config = dict(
    num_hidden_layers=8,
    hidden_size=256,
    n_experts=80,
    experts_per_token=2,
    d_expert=320,
    d_shared_expert=0,
    hidden_act='swiglu',
    moe_layers=[2, 4, 6],
    router_score='softmax',
    normalize_top_k=False,
    routed_scale=16.6,
    balance_loss=0.0113,
    balance_bias=False,
    init_std_router=0.0319,
    lr_router=0.000521,
    vocab_size=19498,
    norm='rmsnorm',
    norm_eps=1e-06,
    tie_word_embeddings='early',
    optimizer='adamw',
    learning_rate=0.00154,
    beta1=0.9,
    beta2=0.98,
    batch_tokens=[32768, 65536, 98304],
    max_seq_len=256,
    train_tokens=302400000,
    max_steps=5137,
    dataset='wikipedia_en',
)
Below are experts of layer 4 (counted from 0) of a mixture-of-experts language model. Rows are named router (the router's row for the expert) and show model dimensions 0-255. Each number is 128 + 24 x the weight over its row's rms, rounded and kept within 0 to 255. Numbers have three digits each.
After each expert's rows: a language model's description of what the expert responds to. This comes from a sample of Wikipedia text that the model never trained on.

# expert 47
router:156102152134115104146101143095143154152116126115094145063152067138130167123126115120136160130193145123104143085134146136089135138170105157144124075173128157111179126112117145147091114124097102169132124151124119134104104106149137088131083099114108177112132111149103132106116132140131110108116129161112128115181134129140128122080127136122114152132122119120125113151126149176120131141121161131114125149124164158128112141128112106106162110095098132145143160106101129134102170158136134128140144154120128142081140110132112101128169121166109112118136157163139130093151104149109133097077148117160137128159148091113104129120132140122103148090106112153136150132148143090113100106066137171193132116096117143127127131105066108104146085121143165146144154131152140161109175139093141
It responds to: First words of proper names, mostly places, such as New York, San, Los Angeles, Great, Grand, St, Mc.

# expert 16
router:107120139132085119099125123087155119127162095140104132117124169144127107142114148132140110093138154117111121114146137131149131110102125110155084108166115137108099128127148116114147103142167156119121155154152120148144127136154127127098097142141145139106167105100140126113123137115143195100157094123109116164108103120140097088133133139095129140155144145156115127149160124143108138188115153159108111121114111120131137158115164148121122139130127139069140137142109154153173161120143131127130071147073099143124126118112118178134090077127151149075111113088151141111142101126148147150189104149115180126125127078135174109110091135053115158159171124146132119142157094120143147123189119142086134122148164156132158157147140114118093099094137106124111106103086127149116115092115157
It responds to: Prepositions and infinitive to after verbs or participles, such as sent to, caused by, experimentation with, against, between.

# expert 54
router:127179143159120122147102125168131095100166132151145135091131135092105121106109133131157099167121125118124152115133169139124124129153099111118160147163152097171092111108113157178134091143102128084150141121146165105132143104154115107111089120138161072140139107145122170089136125149143116147114120123149124128101149088135117132143121095138108122107136123126166147126077109145152112119106094122144120160135100118125145181155082098146196087090148122104084119124162117113105126129142149083130122118125134127148171117124108119145157166161121160133086154123127128123092101144099094121116175097143101128151114138140114122153126163090090116111110134140144153138116197158175121107104181139135180134093130150140132113113119116110156114129160149108133101133084118154161100155134113
It responds to: Opening stems of abstract Latinate words before suffixes, such as form-ula, gener-ation, coll-ateral, negoti-ate; also pipes in election tables.

# expert 24
router:163124125151100115169131127100143099128101137131162146095160112189113163122154097121096096137157130150163126169140198133102101128133111124105081126150134136112170117115121115147114167091105107117132123079136135124134115163144165117137087112110143162119128117102140142125134125114130153093144129130150126099140123108145170109126127087092137125160124127068148097120101183087110136106155105125122158150141167127111145114170102096126130132129159104135083166147151114153118150095105105154094145109144137169105182109131135136093157147116105143130138099151120143121082109155123121135099151115164112157117165146120090083137120109150098143087103163143123175144131138132100122109117123128084132166099098120122090104116125108087142105161123150131112111119096153135155109183155113
It responds to: First piece of a word that opens with a consonant cluster, such as sh in shouting, fl, Kl, sch, sw.

# expert 33
router:118143141152127112120136159141087111151147156110080124102118166139159093135176128121137103108141113147105069122120092118094172131086119137146122092134076118129103154130159116130119111129137172163081168124145099150169121087125139158151119160096128147143093145125105156098171141167157144133167114132130118123115132111129117130153104157100144120170120122115153125165157144123120108172127155119117122148113112151128120152086165135136131133156121114079122162115118139139171111117140124125163084154123134123139137101142136180183112070109109113128147108111135133171143109113168157155175162136110122150128125075138154147089084155067113128160163125118104129132134107156184143104159124151113160083128148143140148127152130103147110139128122118129160128108112128131111137077109121
It responds to: Main verbs and following prepositions in narrative sentences, such as won, took, received, including, against, into, over, usually before an article.

# expert 55
router:144129177104154137154136144132191154164129094111103110165100095101123147144094154135153158141127151175131131070098124112131121132115148091079127090121101109124137150096123113115099117140178120108153166120123140160082147075117113126173147114143130146110117130177106109173099142125090150124099165118145170161142114104131108129154124093130104083162146141139137125116130110108145110090111130168121126124145101114145129135103129144110142141080117117111134112132126161123135105121103131149093091144124098099110088091103139114107139147134127147158144130112140172077070118142146150107073142099098114120128162165136114133115154101139136164119118125137125139130076126154096125150153103138125132187112111154121114132102173114165156146161109160165115101150119154154129137124089136
It responds to: Double line breaks, list dashes and heading equals signs that start a new paragraph, list item or section.

# expert 48
router:158159143098111060121121125110135147089086094136105133138120117130140154092144091112126128146165115145114132107148148107185098138171121133155129100121163143125155145100159104168112131146112143134141149144115115143100095119138107131138130134119106144139116084162134111119101085119166084113144136112131116146142174172105151128142155134128159119126092110118154123123127125150144182110114097141082133178095124130120120103135113148103071096131105177123129102077164104145137133149120136112134164178178122157100152090113135114140158119160124113150154129123110151087130171093115114142106166116153141103105161116113086116144130152154106124107121146146127130129132160109103083151092166131148127134115088149152170096128129110121154104169132164149134151140159172080133118096125087
It responds to: Capitalized words in names of organizations, such as University, Royal, National, Institute, Museum, Council, usually after the and before of.

# expert 41
router:125144153178122137119171175118122119100136130098099118144175094116101076101152158131151138116136118119083139126136086155119168130122116136175113123106168155127141133150099145134135097127112137130133163139140140118132165087093147129105163114120153130143076157132156145154128109153101134152136142112124142122091165126109115161127115143156133126148085135108100136157106121116153120157138129091125102119150133131110143131176161144141152100135116147158127157105133155093135128141193107134132156137118160106120142107155150137119121077095124116121136147147124091150131177179133122110150138129168104106088103147168129138145141159095080120141125083111119134105100168180217112142121109097157155105139134166104104079114120139162140140105096120131155130108151165159134107120151125
It responds to: Colons and values in infobox fields like Total: 466, Time zone: UTC, plus age, aged, population in census text.

# expert 0
router:113134168166145119161128163129193139118105125096126154142163121120143095120135148095172113112147070118106155090097120154114158121165131118187099127086125145132114130124142121131142153115117109144084153121112116153112097143130176101147179099115140135151111175107122094126096103091123118126144149154139140129103145125122153126143178120129121099130150112106095099149189124130134107144134135136161134177171098076180125109162120159130116127116145097132112122134137098103131140143149147144125137118153142108094137088119139100101131124091101125090156108166111138133100151140143103128093127127121099138146151174097156105141143144125102114145121119146104149161132114103177108155124089141152141135156121187139107105104125126165149137103137102136121128107104166175091086160114083
It responds to: Colons and similar separators after a label in infoboxes and lists, such as LCCN:, Phylum:, Genre:, Colorist:.

# expert 18
router:149133136107184131117148165092150122136135118096145113078112139129120166153159140087151147155156158137171120109101090131136119113101109127083145096126127082148139142099114136063150142123155134138173087102120180118123137162135140124122109106133132127142099139117114145120117126108110161128095140124154128153089114164120133099157127110119125074109121099075145119092133123103144152121143123139145111116132153148115093151160113104112128114099176101088133135125169101158103140127144149114105120163149105136143112116131130170135123086132149140154159142136115191087093086101126145137102125098171113129162127142111161167097129125128126152138152132103136172095077092097094140147093153104101121105103096147132100144119094149111143153139136169129160114166117140150108125164157082
It responds to: Period or closing quote ending a prose sentence mid-paragraph, usually followed by He, The, In; also paragraph breaks.

# expert 31
router:147125135099092167132102096126123147118176115095124152118125089157063105104152114118162149152129118129120077138141170117165133109113191137107123153112140104118123185161126161138102071086133114161138123162103134126140097152160118119147135144112073138118130113100166141076111132109160096150135131134146136149155170116132126133125154127148132108133139118119132134095125145177135148138127071132107106149151096151111148115127128103169115096132115113109191102088108135113100094133142167138093127169123132116097105140129111086125101127147134143132142119175132118120100118173163109132140176121137113118160185106125099113144093179126122069136112092171147117127101102148143099125104164126112104101116149103146152105119152154117129121128138135121147122123094145142144155106147134
It responds to: Cell separators and entries in sports results tables and lists, such as events, countries, medal words (gold, bronze), scores and ranks.

# expert 36
router:127124105091149108177138107110138150070097089115145137124138100088081134133128143118127091129146092104083146107143086090126126098117118119158093169160158116133148107115173169131086112180097137087161144108128144105145139115136149145122142139121122129141107135133150120114149130116103127119132170163121136150160142142189172138121110137120117136125140163137108161106134132103097171137130090106124122109150161139122088122106106142120154130096162147129122104132127092148145146136122141112154128115161113124122117118113127091093103143122111136098127164140138086172127116121097168082113142088166170121151118129149098135118102139142182066090123097099135104107140113147131146097116161120154120102080110137126164148104124111130079129087145138134110079119149181146091169119114126
It responds to: Direction words like north, south, eastern, central, and hyphens or en dashes in place names, scores and highway tables.

# expert 56
router:138140084111128151118121126123126140123139144167142159125136129137077120097135111101140089135133140170112153134121148081094103177168145130160105088110133152170132149133164110107111085197113159176141130130160141124116115168126097109144111085107148096151115088130135112168124149118117061171126148144101127158155118123115156109169191137094158136170089099104124155148140101160121114152103125112113121132088140161159157109104118116132122143158132140113126095113165147129141150161138140087139145123118131129112175124148095105093118107148143112170130141141142111143129141162105098153081161125172121121144115103146094104091167150119123122133137105124146104124131158106098121109094123133133088120130133101112180111131117106143141102108123125183140136150168118102162141110097119
It responds to: Capitalized words inside institution or award names: High School, College, Democratic Party, Best Actor, Department.

# expert 4
router:192151112108113103137182122083111160099070164159096171115113079113106112132116123105123154149183119146087163065096137105122116081147081104153094162100124133102155093142148146146079173140122112144153117158107154104139120112163110137094117084120123130114132121134131158141166145142120117092116180126173123125135133115165130143132124140115145127111093144113120119109140135133106150133100107123114105147135113154123141124144135094154128144092123113130173154108104105147089093128150111117141144108137096146110130125100106108101122146083142136166139149143123122099139129086141127065129150139140122097147157118165091162149128126152156139109130125122108125099100144156163110086132132102138131149095104129082108117091165098104084133138153157111151124117123158103122157140109134
It responds to: US state and city names (Carolina, Texas, York, States after United) and table pipes after win/loss scores in sports schedules.

# expert 63
router:170115167148144119139157124101147111106094137130142120074120134096120165133159157136157136109095179135106131102140129108137174111128145095109115111146149149152105133147149140151125148117149131153115088096135163154098112134123116090112169117144116147126102098120125136153151107119133159111096170146137163129146132113135171143121143166121145091103189153112151092091166090129150075135122188154157139120134104185136108121130115123126086094147123120156144139143137132149088100100109143117151096116125099149137136112126116106134156145181158156122126141162136134082094195094107109096132102088119127109104135139152135138121147120141118143138106136079122134125133182156108098127093090134152175128135092087111105111168109145129101139143142146151177129149160134134136155167123132
It responds to: Line breaks ending table rows, list items and headings, plus markdown table divider rows like |---|---|.

# expert 62
router:124125104133135118118123131100155159133098146161126147127165104142129125095123183184133123156150102108105146114137163126127160131083077107095105147129160133129133110154085135109110121153106118137152123127074134096103144121151140117095144153140086127129069145124100161125081102140153084111142123182120099134113142115154116153094116090131194163115189126120142163136154133187148116111112108115119123100095156150113134155129081098138119141134108144148116113105131126134110152104139134139137151135135167128135142178138130084095147098121134103153131149113135136153146087117121147106165164164161109157098137082164101147149169109113097103090127128157105127112126174126113087149153147142131161099127102106113093170114110133126103121149127169119110147148105097153113112133129155
It responds to: Negators and degree or quantity words in prose such as not, more, most, many, much, very, never, nothing.

# expert 7
router:108091144111129148125163139160123094119148134123056106139108087095143087139109094103135156153154126115135154153114147067124143180152132158173126141096114175117119108108146104122153108128148167142105105113141119158148139128105113170104109170144096092081141090147132103171104137097095103142148127093118116163166130104108165138134114134151159140124115095148115126110128134154131101085144095155147099136166107097164100151113142157132120143153143097157130126130125127124140115142140153148116144108158151148115109145153123093153082084101146148150109136119131119148096123150130136109128130110160176148107119107150112100141144133105160102139178126166151076164123117107100108155159083108111136156126118105118153139102147112130129141102131109114089137132173118147120203117154135
It responds to: Nationality, occupation and "born" words opening short biographies, such as politician, footballer, chemist, plus the parenthesis and "was a" around them.

# expert 26
router:151105121126145129183096096166148155111181133097142150144128080140119105139121125130157131144102112100134169119161154095095106115116129126126132111128169129130093157203133146111133121141144130111138161168135124093146136140130152126108158104142144150119143158174114099071138109106114073105143136099167163163153122129115125159091124121102113127129141084110128157081151134111111113113131119132123131133092108133147088154189164121116129092132123127109132166097133133119100127112110156140122105163078115114115133115070103095137102155141091119153112115146157072131093107077170136145136122103144113117141165108139124158136094117169132168101087099134146119173117123111112153128145130147159146086132131111153140142080097140143150091109160119152101115128117155126142152127112154
It responds to: Pipe right after a team, athlete or country name in league and results tables, plus mid-word pieces in surnames.

# expert 49
router:150137124133142113152102110157110163115115190141143108143097105116153112093131112078085101179139108112099099098107167137081093115159133102149121104075126163112130171121094127103109135119137126117147141163143194117139150137124133118122133097191138087142099132139148116115108107110118093118159150141156110113132177149101106098105169116112108093116138151136088096130145123134104121143141112141134134120123122149110162149143137116152144102079091146143130079147166122091117105125133150159167134161097135097110162130138174137143098150132080141104125153178121101093099101086114093137089105136117147103134141108117108130126090100152144114142106160157117155131154121102130126127154102124122108178102075157139102125110116129146176120135126118146126126115109132109087095145123129
It responds to: Pipe separators between cells in tables of stations, chart positions, songs and places, plus Japanese characters and romanized Japanese pieces.

# expert 19
router:113128155085142148158113136178118111141109129116093077122120123104174105109124152137131145146131091142152146112123157146121118140184174138198130147083132132113144124115102094076151108100107103113157117131106131132136122135129156158136131147135127091122147141125111094146110107107078140134099138144088120139158141110115165156127107148147125138086108155161127163125127111129140100116125177142143149118155117106093126081153144147116099163154138114175084124181107088111120139125125180192162142101131168110129088092158164137120110123118147078105149122124110126142113118127134171124109110145119148128148130107158146134161161128138138133170129141163129088140147112102133119156146114130129078121133173125117115097153150117157116079112160116108147107130126151162076179112120139
It responds to: Articles a, the, an in defining phrases ("is a species", "a 2005 Mexican film") and the category nouns film, novel, genus, family.

# expert 51
router:116129155105141164123111095153140112104141119126110162162151085120101124143125088129124108135078144144091144147117119131116106154138150139134094108095133109135112123164146136115137109102099133099157164177123083157132099134107116134156181128099143117134125129099180124117124111099109107127119133129121142112089182125134140165159123111112121148139126148147063093111148093148109128113111097134146110098120117109144127119090133135121121128141141119156175130116151139102128134162143149151170091118157145162163169148150125097132147146110175158122086147139176152171127186112149134113094087098080170145128140108118138167139158129077105103176106114107134146123136106108146121133134107085158112139129143117117141172087084147116159132121113089129158152139116062132099146142168129
It responds to: Semicolons, line breaks, colons, degree and minute signs, and digits ending infobox fields such as release dates, coordinates, elevation and classification.

# expert 8
router:165095130151164101129127094110117150093194125095120126098131089172128111172129093174139151137102098147101109116145109149119112129090127119094138151160163152137093123193131144152123147162098105153138133120141134114152128151160101175124144129128069141140157159165136146103126150097125061108136180117141145100151127149109121147106130104141160138135157102114128143091150156170171143097150138118125080114124115126140117166135131154080133125120082156186116126134089106131101177148134121119116119131158145149127154140092123106127130110120149127131104111135149140157114113108152126154131121125139102149165149107107106122145159115140126142093085109171132100159129106121160183160126135178153111159109150108137132120084124131117165119124124152185122127146122123133139149121133099
It responds to: Pipes, semicolons and score digits in football stats tables and match results, plus diacritic letters like š, ž, č in Slavic names.